From a checkpoint of a small mixture-of-experts model trained on Wikipedia.
Experts: 64 experts in each of 12 layers, 32 GeGLU neurons an expert, 2 picks a token, a softmax router.
Training: 730M tokens, 5572 steps.
Below are experts of layer 5 (counted from 0) of a mixture-of-experts language model. Rows are named router (the router's row for the expert) and show model dimensions 64-127. Each number is 128 + 32 x the weight over its row's rms, rounded and kept within 0 to 255.
After each expert's rows: a language model's description of what the expert responds to. This comes from a sample of Wikipedia text that the model never trained on.

# expert 43
router [172  84 163 114 141 141 191 152  84 150 102 132 130 136 139  89 171 121  76 138  77 102 119 118 154 162  41 100  58 175 148  69  70 138 149 126 115 159 144  99 126 120 198 117 145 159 184 125 126 125 141  96 192  95 139 119 102 165  70  92 143 156 116 134]
It responds to: Periods and punctuation

# expert 30
router [ 64 117 126 177  86  49 148 176 154 154 161 116 114 145 177 144 174 153 103 118 208 134 115  92 134 153 104 166 130 144 105 156 191  77 173 185 128  98  78  95 134 143  85 180 114 112 156 202  83 145 146 108 159 121 151 154 100 105 100 135  73 138 116  63]
It responds to: Word-start syllables, um

# expert 13
router [140 173 169 148 172 120  94 165 174 145  89 167  66 134 189 125 112 155 135 137 181 153 135  88  63 162 149  92 126  70  93 118  80 161 131 102 115  90 173 142 165  76  92 186 124  96 115 128 114  92  97 121 112 161 145 125  67  98 100 175 105 144 172  84]
It responds to: Mid-word stem pieces

# expert 57
router [155 163 161 139 140  90  95 158 144 111 106 130 157 121 111 104 123 155 175 124 218 166 164 115 142 173 139 177 119 135  95  82 151  98 200  97 146 133 164 137 128 100 168 126 146 177 134 113  84 133 144 147 129 126 120 101 109 107 127 104 154 167 160 147]
It responds to: Vowel-consonant name pieces

# expert 1
router [110 146 139 131 104 180 200  68 109  78 123 111 144 165 113 179 154 115 118 101 114 110 141 150 132 189  91 136 158 152 145 150 115 110  84 182 130 140 134  71  88 154 105  93 162 119 121 144  81  84 169 114 191 177 182 127 134 112  96 125  96  84 114 168]
It responds to: Articles and letter f

# expert 56
router [129 139 137 133 171 161 193 187  65 113  73 121 155 143 117 159 176  91 143  98 100 124 169  95 128 170 184 126 167 145 109 108 139  89  70  48 158 111 155 109 131 124 162 195  84 169 126 169 117  85 144 131 176 124 102  75 122 159  98 144  81 141 166  89]
It responds to: Vowel pieces and accented bytes

# expert 22
router [140 158 134 175  97 162 161 133 123 145 148 104 113  98 112 158  97  78 118  91 143  75  91 181 144 169 117 106 154  95 104 114 109 180  86 167 144  64  98 113 153 117 145 165 140 170 151  71 154 134 142  85  61 128 100 176  51 150 159 211 177 142 125 135]
It responds to: Capital letters in codes

# expert 19
router [112 146 158 108 111  86 168 110 109 139 113  93  66 130 100 118 127 135 147 193 160 152 144 115 128 172  78 115 163 145 154 162 183 128 181 165 118 146 142 125 125 161 123  95  90 160 117 157 160 133 151 100  66 119 177 137 177 132 103 141 169 110  81 145]
It responds to: Word-final pieces before space

# expert 55
router [135 165 134 136 172 140 149 105 128  98 154 139 151 158 146 108 104 153  72 136 136  72 155 115 113 150  88 136 141 139 107  88  72 179 157 138 158  76  87 155 130 111 117 177 105 183 151  87 167  91 118 159 126  97  99 158 154 143 114 178 182 122 171  77]
It responds to: Word-middle syllables ver/p/tr

# expert 35
router [105 173  67 182 192 109 105 119 131 162 119 107 133  99  99  79 102 178  75 111 134  89 105  88 178 196 178 122  95 118 152 130  78 188 108 121 135 134 173 140 176  86 124 152 106  69 143 120 125 136  84 128 111 115  94 122 123 121 127 155 105 128 124  62]
It responds to: Second word-pieces after consonants

# expert 47
router [129 111 102  58 137  93 180 148  74 151 127 139 184  98 211 169 163 112 144 123  73 126  91  91  71 161 118 118 112 138  70  91 168 162 100 126 143 131 109 146 138  85 104 178 115  71  85 120 122  80  98 119 132 131 131 165 159 128  42 127 113 186 122 109]
It responds to: Latinate word endings

# expert 52
router [128 112  54 118 134 160 122 126 134 114 159 157 121 151 154 118  85 158 150 120 168 138 181 200 158 104  93 146 122 151 126 170 171 137  91  66  76 152 154 115  75 166 111 122 140 159  69 101 111 169 157 142 182 130 141 144 128  76 135 125 145  51  96 158]
It responds to: Table cell separators

# expert 4
router [125 104 166 167  40 157 134 157 165  84 136 105 148 125 165 124 143 133  81 113 153 103 146 209  71 172 111 101 170 135 157 166 154 117 101 193  83  85 150 129 197  76 132 150 145 179 136 125 119 114 151 113 100 116  69 111 171 154 143 126 130 172 151 123]
It responds to: Roman numerals, number tokens

# expert 25
router [ 67 127 149 142 138 137 104 132 140 161 144 157  97 136  83 137 139 165  94 110 132  97 151 120  83  77 157 145 122 137 132 154  70 160  74 115 134  62 101 139  73  90 100 196 145 119 139  71 179 121 209 153 145 107 189 135 149 127 120 173 109  91 148 157]
It responds to: Second pieces after capitals

# expert 45
router [ 62 131 138  93  99 137 118 151 160 109  80 105 170 131  79 150  89 160  88 132 110  61 142 143 115  99 157  88  89 139 110 113  85 170 123 162 111  48 123 126 185 166 126 203 168 116 145 174  86 151 108 143 142 107 112 159  76  85 146  90 139 174  98 117]
It responds to: Table row line breaks

# expert 62
router [130 151 130 105  47 126 140 139 146  96 141 164  63 147 173 140  86  88 100 117  57 128 114 143  55 126 184  95  91 135 155 143 106 118 120 194 134 134 125 116 150 168 143  86 126 192 122  72 170 163  91 167 152 111 179 120 183 111  89  68 135 142  92 152]
It responds to: Dates and year ranges

# expert 28
router [ 70 111 171 100  84 135 190 132 170  82  75 114 120 142 104 174 111 180 173 121 176 139 165 135 104  81 167 110 134 112 140 171 110 125 107 176 159 177 130 129 131 162 102 120 149 175 123 102 110  82 164 121 141 135 128  76 130  93 188 123 113 174 145 158]
It responds to: Common prepositions

# expert 14
router [ 90 118 107  66 142 163 185 126 139 169 131  64 159 182 140  92 183  94 145 119 157 148  91  77 163  90 162 100  98  67 101 142 173 123 155 154 140 106 106 136 141 139 124 121 107  59  92 178 148 124 117 145 169 100 105 156 104 144 102 169 125  88 149  93]
It responds to: Mid-word pieces, foreign names

# expert 51
router [155 110  53 107 131  99 181 147  62  81 105  95 160 155 117 136 121 144  56 117  95 175 128  90 105 143 177 134 101 149 148 155 216 117 147  97 153  81 179 114 126 171 176 120 147 132 172 100 127 122 116 120 125 108  73  82 139 152 123 113 113 126 106 136]
It responds to: Commas and it pieces

# expert 26
router [180 107  87  96 109 151 104  98 153 136 153 104 160 140 132 105 105 138 152 116 106 107 139 225 141 134 111 119  84 105 191 183 122  89 107 100 111  74 141 124 123 192 137  86 138 140  57 179 147 104 161 124  85 146 114  73 158  90 180  87 146  89 150 143]
It responds to: Copulas and auxiliaries

# expert 17
router [147 100  84 131 100 130 112 144 116  98 126 173 183  82 140 120 167 158 159 118 135 142  27  90 151  98 130 134 170 133 140 107 135 169  80  67 116 171 143 141 108 125  71 168 121 158 123 153 161 191  86 143 188 150  89 127 120 152  69 123 113 139 135  74]
It responds to: Mid-word vowel-led pieces

# expert 3
router [122  86 130  92 145 148  56 143 191 102  57 101 122  91 149 135 168 166 128 119 139  70 104 103 105  66 148 184  95 151 167 124 188 106 155  84 114  72 130 168 151 128 167 166 135 158 118  93 164 134 157 122  80 107  84 146 144 149  88 151 157 126 141  68]
It responds to: Mid-word i-ending pieces

# expert 42
router [167 119 178  90  94 125 112 107 101 121 143 117 143 114 136 178 111 138 160 115 106 167  87 154 102  85  31 115  83 154 191 178 122 146  77 174 132 158 154 129  89 175 100 117 110 157 133 131 109 163 147 100  69 114 121 100 123 135 115  82 105 109 126 171]
It responds to: Opening punctuation separators

# expert 29
router [166 105 161  95 100  86 165 116 115  44 151 114  92 114 124 122  78 129 107 104  92  43 148  98 122 124 151 112 172 126 143 126 151 165 113 125 165 155 131 111  73 157 171  83 116 124 121 148 166 117 129 134  91 174 106 154  65 132  99 129 135 166 101 168]
It responds to: Word-final suffix pieces

# expert 38
router [ 91 140 167 141  92 126 113 119 194 146 140 160  60 129 121 102 121 136 146 128 142 172 107 225 114 144  89 138 178 109 172 177 165 141 131 178 103 163  70 125 152 113 126 184 143 136 133  85  93 170 109 137  65 120 153 153 162 133 146 179 187  94 200 133]
It responds to: Capitalized word starts

# expert 32
router [ 95 108 148 132  95  71  86 121 138 117 166  78 117 153 112  88  96 117 101 136 150 132 152 123 174  70  92 130 130 114  94 175  79 167 149 178 101 189 143 105 120  94 134 137 126 161 105  63 169 121 156 111 128 137 125  82  91 155 101 148 114 147 155 145]
It responds to: Word-final pieces, general nouns

# expert 33
router [104 116  77  70 146 161 116  87 128 120 128  83 185  77 186 135 171 141 118 140 177  93 118 126 138 113 152 196 128 120 117  97 143 121 124 155 112  83 122 129  98 104 103 108 108  69 178 140  83 140 110 164 142  88  89 170 181 112 186 119 172 112  62 129]
It responds to: K and consonant-cluster pieces

# expert 0
router [109 175  98 127 131 165 176 134 124  97 147 171 129 160 138  92 142 137  85 111  43 160 160 154 144 122  81 129 151 139 167 152 164 100 120 119 188  99  64 128  82  99 100 111 143 132 138 131 116 190 163 148 137  98 146 155 153 123 156 140  86 177 137 121]
It responds to: Leading number digits

# expert 49
router [191 143 177 103 121  71 141 144 111 107 160 179 169 128  82 166  93 101 151 112 150 124  98 116  91 123  52  93  68 143 119 173 147 173  94  81 124 128 124 136  85 179  97  86 163 173 138 177 120 167  98  86 119 140 143 110 136 131 107 116  86 118 105 147]
It responds to: Colons and semicolons

# expert 24
router [165 108 120 166 100 178 102 157 169  85 153 177 117 156 125 119  86 137 170 124 112  86 158 145 136  82 188 137 126 133 107 110  94 172 137  86  74  83 131 120  91 145 153 114 158 192 169 179 107 146 118 100 196 102 157  66 140  86 158  98  98 159 175 125]
It responds to: Sentence breaks and o

# expert 44
router [170  81 134 102 118  86 112  88 173 134 116 130  81 153 157 142  68 136 177 189 162 161 161 152 149 108 124 152 122 120 147 160 179 166 176  76 166 133 142 129 146 183 152  92 140 122 127 174  99 154 176 116 165 146 147  78  87 162 113 105 114 104 102 159]
It responds to: Name-final pieces

# expert 36
router [153 105 117 114 129  71  99 142 160 170 137 101 150 106 157 132 148 106 112 107 104  66  58 182 111 173 115 127  96 125 161 187 128  98 145 111 111 157 115 102  96 143 152  87 154  93  34 155 146 135 140 137 173 146  80 135 137  91 156  90 193 141 115 127]
It responds to: Linking and auxiliary verbs

# expert 41
router [159 110  18 153 166 145 118 147 114 137 140 177 155  48 101  94 142 165  62  93 111 186 181 135 154 110 140 116 173  71 160 128 112 133 210  97 134 182 116 128 104  93 173 132 138 131 147  87 194 143 186 154 143 129 101 172 105 121 149 152 133  75 116  79]
It responds to: Consonant-ending early pieces

# expert 9
router [188  92 167  91 147 150 141 127  91 104 141 108  95 142 141 136  96 125 118 113  96 162 155 141 167 108 107 118  65 158 132 124  93  81 123 153 126 144  73 115 142 149 110 190 161 175 125 110 127  69  73 110  84 103  69 143 143 111 177 126 102 108  95 155]
It responds to: List item dashes

# expert 5
router [191  67 130  89 127 153 167  98 182 155  84 177 142 158 110 144  68 111 120 109  88  96 164 176  99 170  85 117 122 143 172 158 117 112  68 136 165 152 142 115  84 193 102 111 132  98 159 101 101 170 197 110 151 119 151 118 193 154 139  74  91 118 170 151]
It responds to: Connectives after noun phrases

# expert 10
router [141 136  63 143 101 146 125 146 117 148 155 113  96 118 123  74  78 125 142 164 116 116 141  89 141 102 117 127  99 146 165 153 136  87 147  97 167 118  97 117 108 126 125 105 123 180  36 178 169 218 129 113 169 167  92  83 109 144 128  85 144 182 122 144]
It responds to: Verb endings before complements

# expert 39
router [148 156 114 148 171  55 137 122 180 127  59 161 149  22 164 159 102 127 146 133 148 175 104  89  98 136 114 148 184 151 109 102  90  88 179 129 117 115  84 156 133 116 119 170 122  98 103 139  76  93 124 146  84 107 135 137 164 137 145 127 109 100 106  72]
It responds to: Common mid-word syllables

# expert 53
router [122 161 149 165  78 153 138 142 178 169 158  95 133 140 123 107 150  92  66 117 180 147  82 113 131 200 149 123 172 128 166 120 126 113 118 158 129 135 179 118 140 152  83 170 134  99 156 106 129 212  91  99 139  94 102 160  30 170 149 201 149 156 163 143]
It responds to: Capitals in tables, dashes

# expert 11
router [143 119 161 146  62 151 188 106 116 119 137 151 143 122 117 170 123  54 150 132 131 132 104 182 101 187 146 146 193 117 152 106 159 168 128 117 157 136 139 103 122 150 113 153 113 168 157 146 141  90 129 114 102 139 122 139 112 121 140 177 146  98 100 141]
It responds to: Word-initial capital letters

# expert 50
router [ 83 153 142 128 173 166 150 155  85  98 157 153 149 109 106 114 180 103  93 130  86 141 153 113 119  77  97 116 156 114 103 132 108  89 118 203 108 110  66 123  78 109 131 144 119  55 117 117 132  99 123 176 145 160 101 111 180 187 142 150 120  97 107 128]
It responds to: Word-initial consonant pieces

# expert 46
router [ 70 116  95 136 121 148 170 114 132  96 113 128 160 172 179 115 182 168 163 122 116 160 178 157 196 112 129  77  65 145 130 177 116  90 120 143 126 131 186 168 140 130 108 118 107  95 134 107  82 122 169 126 140 129  86 132 171 155 141 168 167  80 140  61]
It responds to: Foreign-script word pieces

# expert 34
router [127 119 177  98  48 142 123 126  82 173 117  91 129 156 117 107 169 186  79 119  63 167 109 126 166 131 122  95 113 155 166 189  79 113 193 152 101  90 177 150 137 144 154  74 121 193 173 170 205 167 122 102 145 100 126 173 114 159 169 144 159 108 173 127]
It responds to: Spaces and LaTeX symbols

# expert 61
router [124  90 157 133 143 110  89 148  75 147 167 194 127 163 124 155 126 150  88 143 156 123 100 136 105 159 117 141 120 150 183 169 150 146 161 178 105 118 104 132  95 127 150  87 155  82  56 130 154  86 132 135  89 124 174  99  84 102 159 210 159 134 115 108]
It responds to: Location words

# expert 63
router [174 111 140 152  85 170  56 120 163 181 108 119 105  91  52 177 109  83 134 106  57  82 138 175  88 179 105 103 128 144 116 137 169 137 133 116  87 118 124 146 120 144 130  95 141 160 145  61 182 123 109 108  95 105  98 131 120 145 148  89 144 100 182 165]
It responds to: Capital letters with space

# expert 23
router [ 69 115 114 117 125 169 141 178 133 136 135 161 112 133 131 144  98 151 180 118  97 156 108 123 144 187 168 103 158 122  81 112 147  89 116 130 168 116 147 105 190 100 148 117 120 147 116 130  67 128 123 102  97  67 134 110 166  98 125 115 123 151 169 118]
It responds to: Single digits in numbers

# expert 27
router [198 161 117 153 177 148 168 121  80 119 163 104 134  86  89 153  90  73 101 102 187 133  85 133 160 127 102 193 147 117 147  95 153 111  98 185 116 105 123 147  97 102 186  60 153 103 114 132 106 194 132 150 112 149 175 112 125  85 164  95 111 139 112 104]
It responds to: W and le pieces

# expert 16
router [ 94 199 139 140 111 169 169 143 103 125 171 133 127 126 110  93 158 178 131 138 117 185  90  74 116 103  74  81 137 131 175 139 109  82 145 140 182 170 153 165 111  81 150 118 147 141 136 109 164 159  58 124 148 108 167 145 147 146 121 122 155 172 111 174]
It responds to: Hyphens and range dashes

# expert 7
router [129 141 118 152 152 113 141 168  73  90  99 145 130 126 133 160 140 142 109  92 151  82  97  92 177 104 194  95 152 130  83  96 179  75 171  99  90 110 154 134  92 115 158 145 130 185 159 164 164  71  89 127 130 161  92 134 185 123  70 108 137 160 220 142]
It responds to: Mid-word vowel pieces

# expert 8
router [ 82 103 166 151 152 142 163 132 119 199 129 116 138 120 136  46 157  95 151 150 145 145 122 154 146 151 180 111 129 136 111 127 221 137 189 125 195 129 108 136 124 111 146  98 107 112 152 165 153 106 149 111 128 110 123  96  99 129  77 103 147 112 111 170]
It responds to: Plural and -et endings

# expert 18
router [125 166 167 189 102 156  97 105 144 170 133 156 153 156 100 118 166 126 146 137  97  89  48 134  94 130 159 128 116 139  83 144  72 137 106 174 119 152  78 160 164 119 121 135 147 113 128  75 157 118 141 169 108 103 123  96 141 166 123 160 168  53 200 109]
It responds to: Word-initial stems

# expert 54
router [152  67 174 153 115 130 137 149 100 167  73 184 177 120 177 115 116 173 154 147 124 200 130  92 168 109 157 121 137 138 128 131  97  64 177 125 108 113 129 155 164 114 104 185 104 109  71 104 151 127 116 151  86 117 146 139 161 153 139 111 142  67 130  72]
It responds to: Mid-word stems, at

# expert 20
router [153 205 116  87 150  53 130 101 125  98 176 125 126 185 112  94 142 171 168 114 122 174 152 122  96 159  89 143 167 143 134 123 147 102  91 142  99 132  72 118 140  91 162  80 150 112 170 136 177 150 102 123 187 109  82 115  89 115 110 145 147  86 137  87]
It responds to: Mid-word er/on/ar pieces

# expert 48
router [ 91 109 150 125 128 159  80  85 134  90  98 109 125 181 101  85  79  75 150 117 106  76 174  89  52  94 143 101  97 149 105 126 106 156 179 137 114 139 116 147 124  93 105 121 133  71 166  72 177 129 141 128  99 113 135 139 125 136 155 185 139 166 103 144]
It responds to: Second piece after capital

# expert 37
router [126 129 109 124  88 158 122  93 116 152 140 141  86 155 121  99 153 122 113 142  64 102 154 207 155  69 139 129  86 140  77  75 121 134  91  87 131 171 149 149  92 177 118 142 138 137  95 106 114 181  95  94 108 113 118 154 121 108 155  50 121  81  96 135]
It responds to: Section and line starts

# expert 60
router [127  94 132 144 137 136  68 144 108 191 147 145 102 110 173 102 141  42  67 113 130 145 123 227 121 135 133 124 164 153 203 129  98 144 135 183 117  56  89 108 189 144 164 121 161 159 158  97 128  98 150 123 100 103 178 156 118  90 192 120  77 172 143 103]
It responds to: Coordinate symbols and determiners

# expert 40
router [125 189 136 167  88 164 159  92 119 173 139  92 139 122 131  89 143  84 128 163 135 138 112 180 115 161  84 137 180 116 170  98 165 167  92  87 120 171 118 118 131 146  88 139 139 103 118 151  95 134 149 152 139 171 140 135 105  87 180 128 106 180 219 120]
It responds to: Proper-noun initial capitals

# expert 2
router [103 142 151 116 119  68 108 150 141 196 147  74  70 152 109 148 120  87  55 147 110 135 129  95 152 129 159 127 107 114 135 128 118 130 121  91  72 137 136 140 127 102 125 106 118 116  72 137 110  70 102 139 163 126 154 164 149 149 116  92 106 101 126 148]
It responds to: Word-final suffix pieces

# expert 12
router [ 86 108 183 197  83  58 130 152  86 129 142 152 101 125 105 169  53 137  81 157 145 156 107 120 129  82 143 105 102 142 101 110 135  92 113 127 125 161 126 142 170 192 124 103 115 128  60 121  65  73 150 104 101 185 113 169  84 142 101 141 125 158 141 147]
It responds to: Noun and adjective endings

# expert 58
router [141 107 112 132 167 139 126 126 149 131 159 147  66 141 110 163 130  94 128 133 105 141 166 107 115 170 175 130 103 109  96 122 137  90 112 146 152 108 135 135 144 157  91  93 109 142 103 132 172 101 133 102  98 173 165 114 168 165 111  63  98 175 123 136]
It responds to: Sports-related word endings

# expert 15
router [ 87  68 101  93 127 167 161  96 184  96  95 138 148  65 147  93 130 129 197 120 122 112  89 136 144  99 113 193 191 125 117 184 132 137 140 124 156 166 149 137 157  95 121 119 134  93 169 173  51 152 197 150  80 114 161  92 154  81 133  99 127 182  65  98]
It responds to: Vowel pieces in foreign names

# expert 6
router [118 168 112 138 145 113 110 144 147 134 126 129 173  96 152 130 182 114 127 138  79 126 181 171 132 134 124 150 166 147  96  91  93 134  98  94 134 131  85 146 155  90 155 141 142  77 124 123  94 190 131 147 191 172 182 140 105 110 133 177 125 201 118  96]
It responds to: Mid-word letter fragments

# expert 59
router [113 108  83 158 161 129  74 137 201 119 108  98 120 147 122 183 170 114  91  95 168  75 137  85 135  47 127 168 141 113 113  76  99 185 133 141  72 134  72 153 155  82 101 181 108  64 131 111 144 120  91 160 140 118 171 100 153 174  98 138 138  58 100 106]
It responds to: Vowel-consonant middle pieces

# expert 31
router [153 135 128 103 160 101 120  99 178 161  83 127  98 168 109 121 138 103 164 117  73 188 168 134 140 196 176 170 125 124 133  50 138 121 174 112 156 151 178 143 176 114 148 108 127 154 156 124  73 165  70 115 106 166 135 120 112 142 162 161 123  68  93  43]
It responds to: Pieces after h

# expert 21
router [104 128 167 108 164 114  83 155 113  72 184 141 184 156  83 145 110 114 139 127 167 120 112 100 125 162  61 164 157 114  84 111  94 120 125 155 165 171 182 111 153 143 169 143 141 150 174 131  81 148 118 127 106  94 138 166 122  98 131  92  88 154 135  89]
It responds to: Single y and m pieces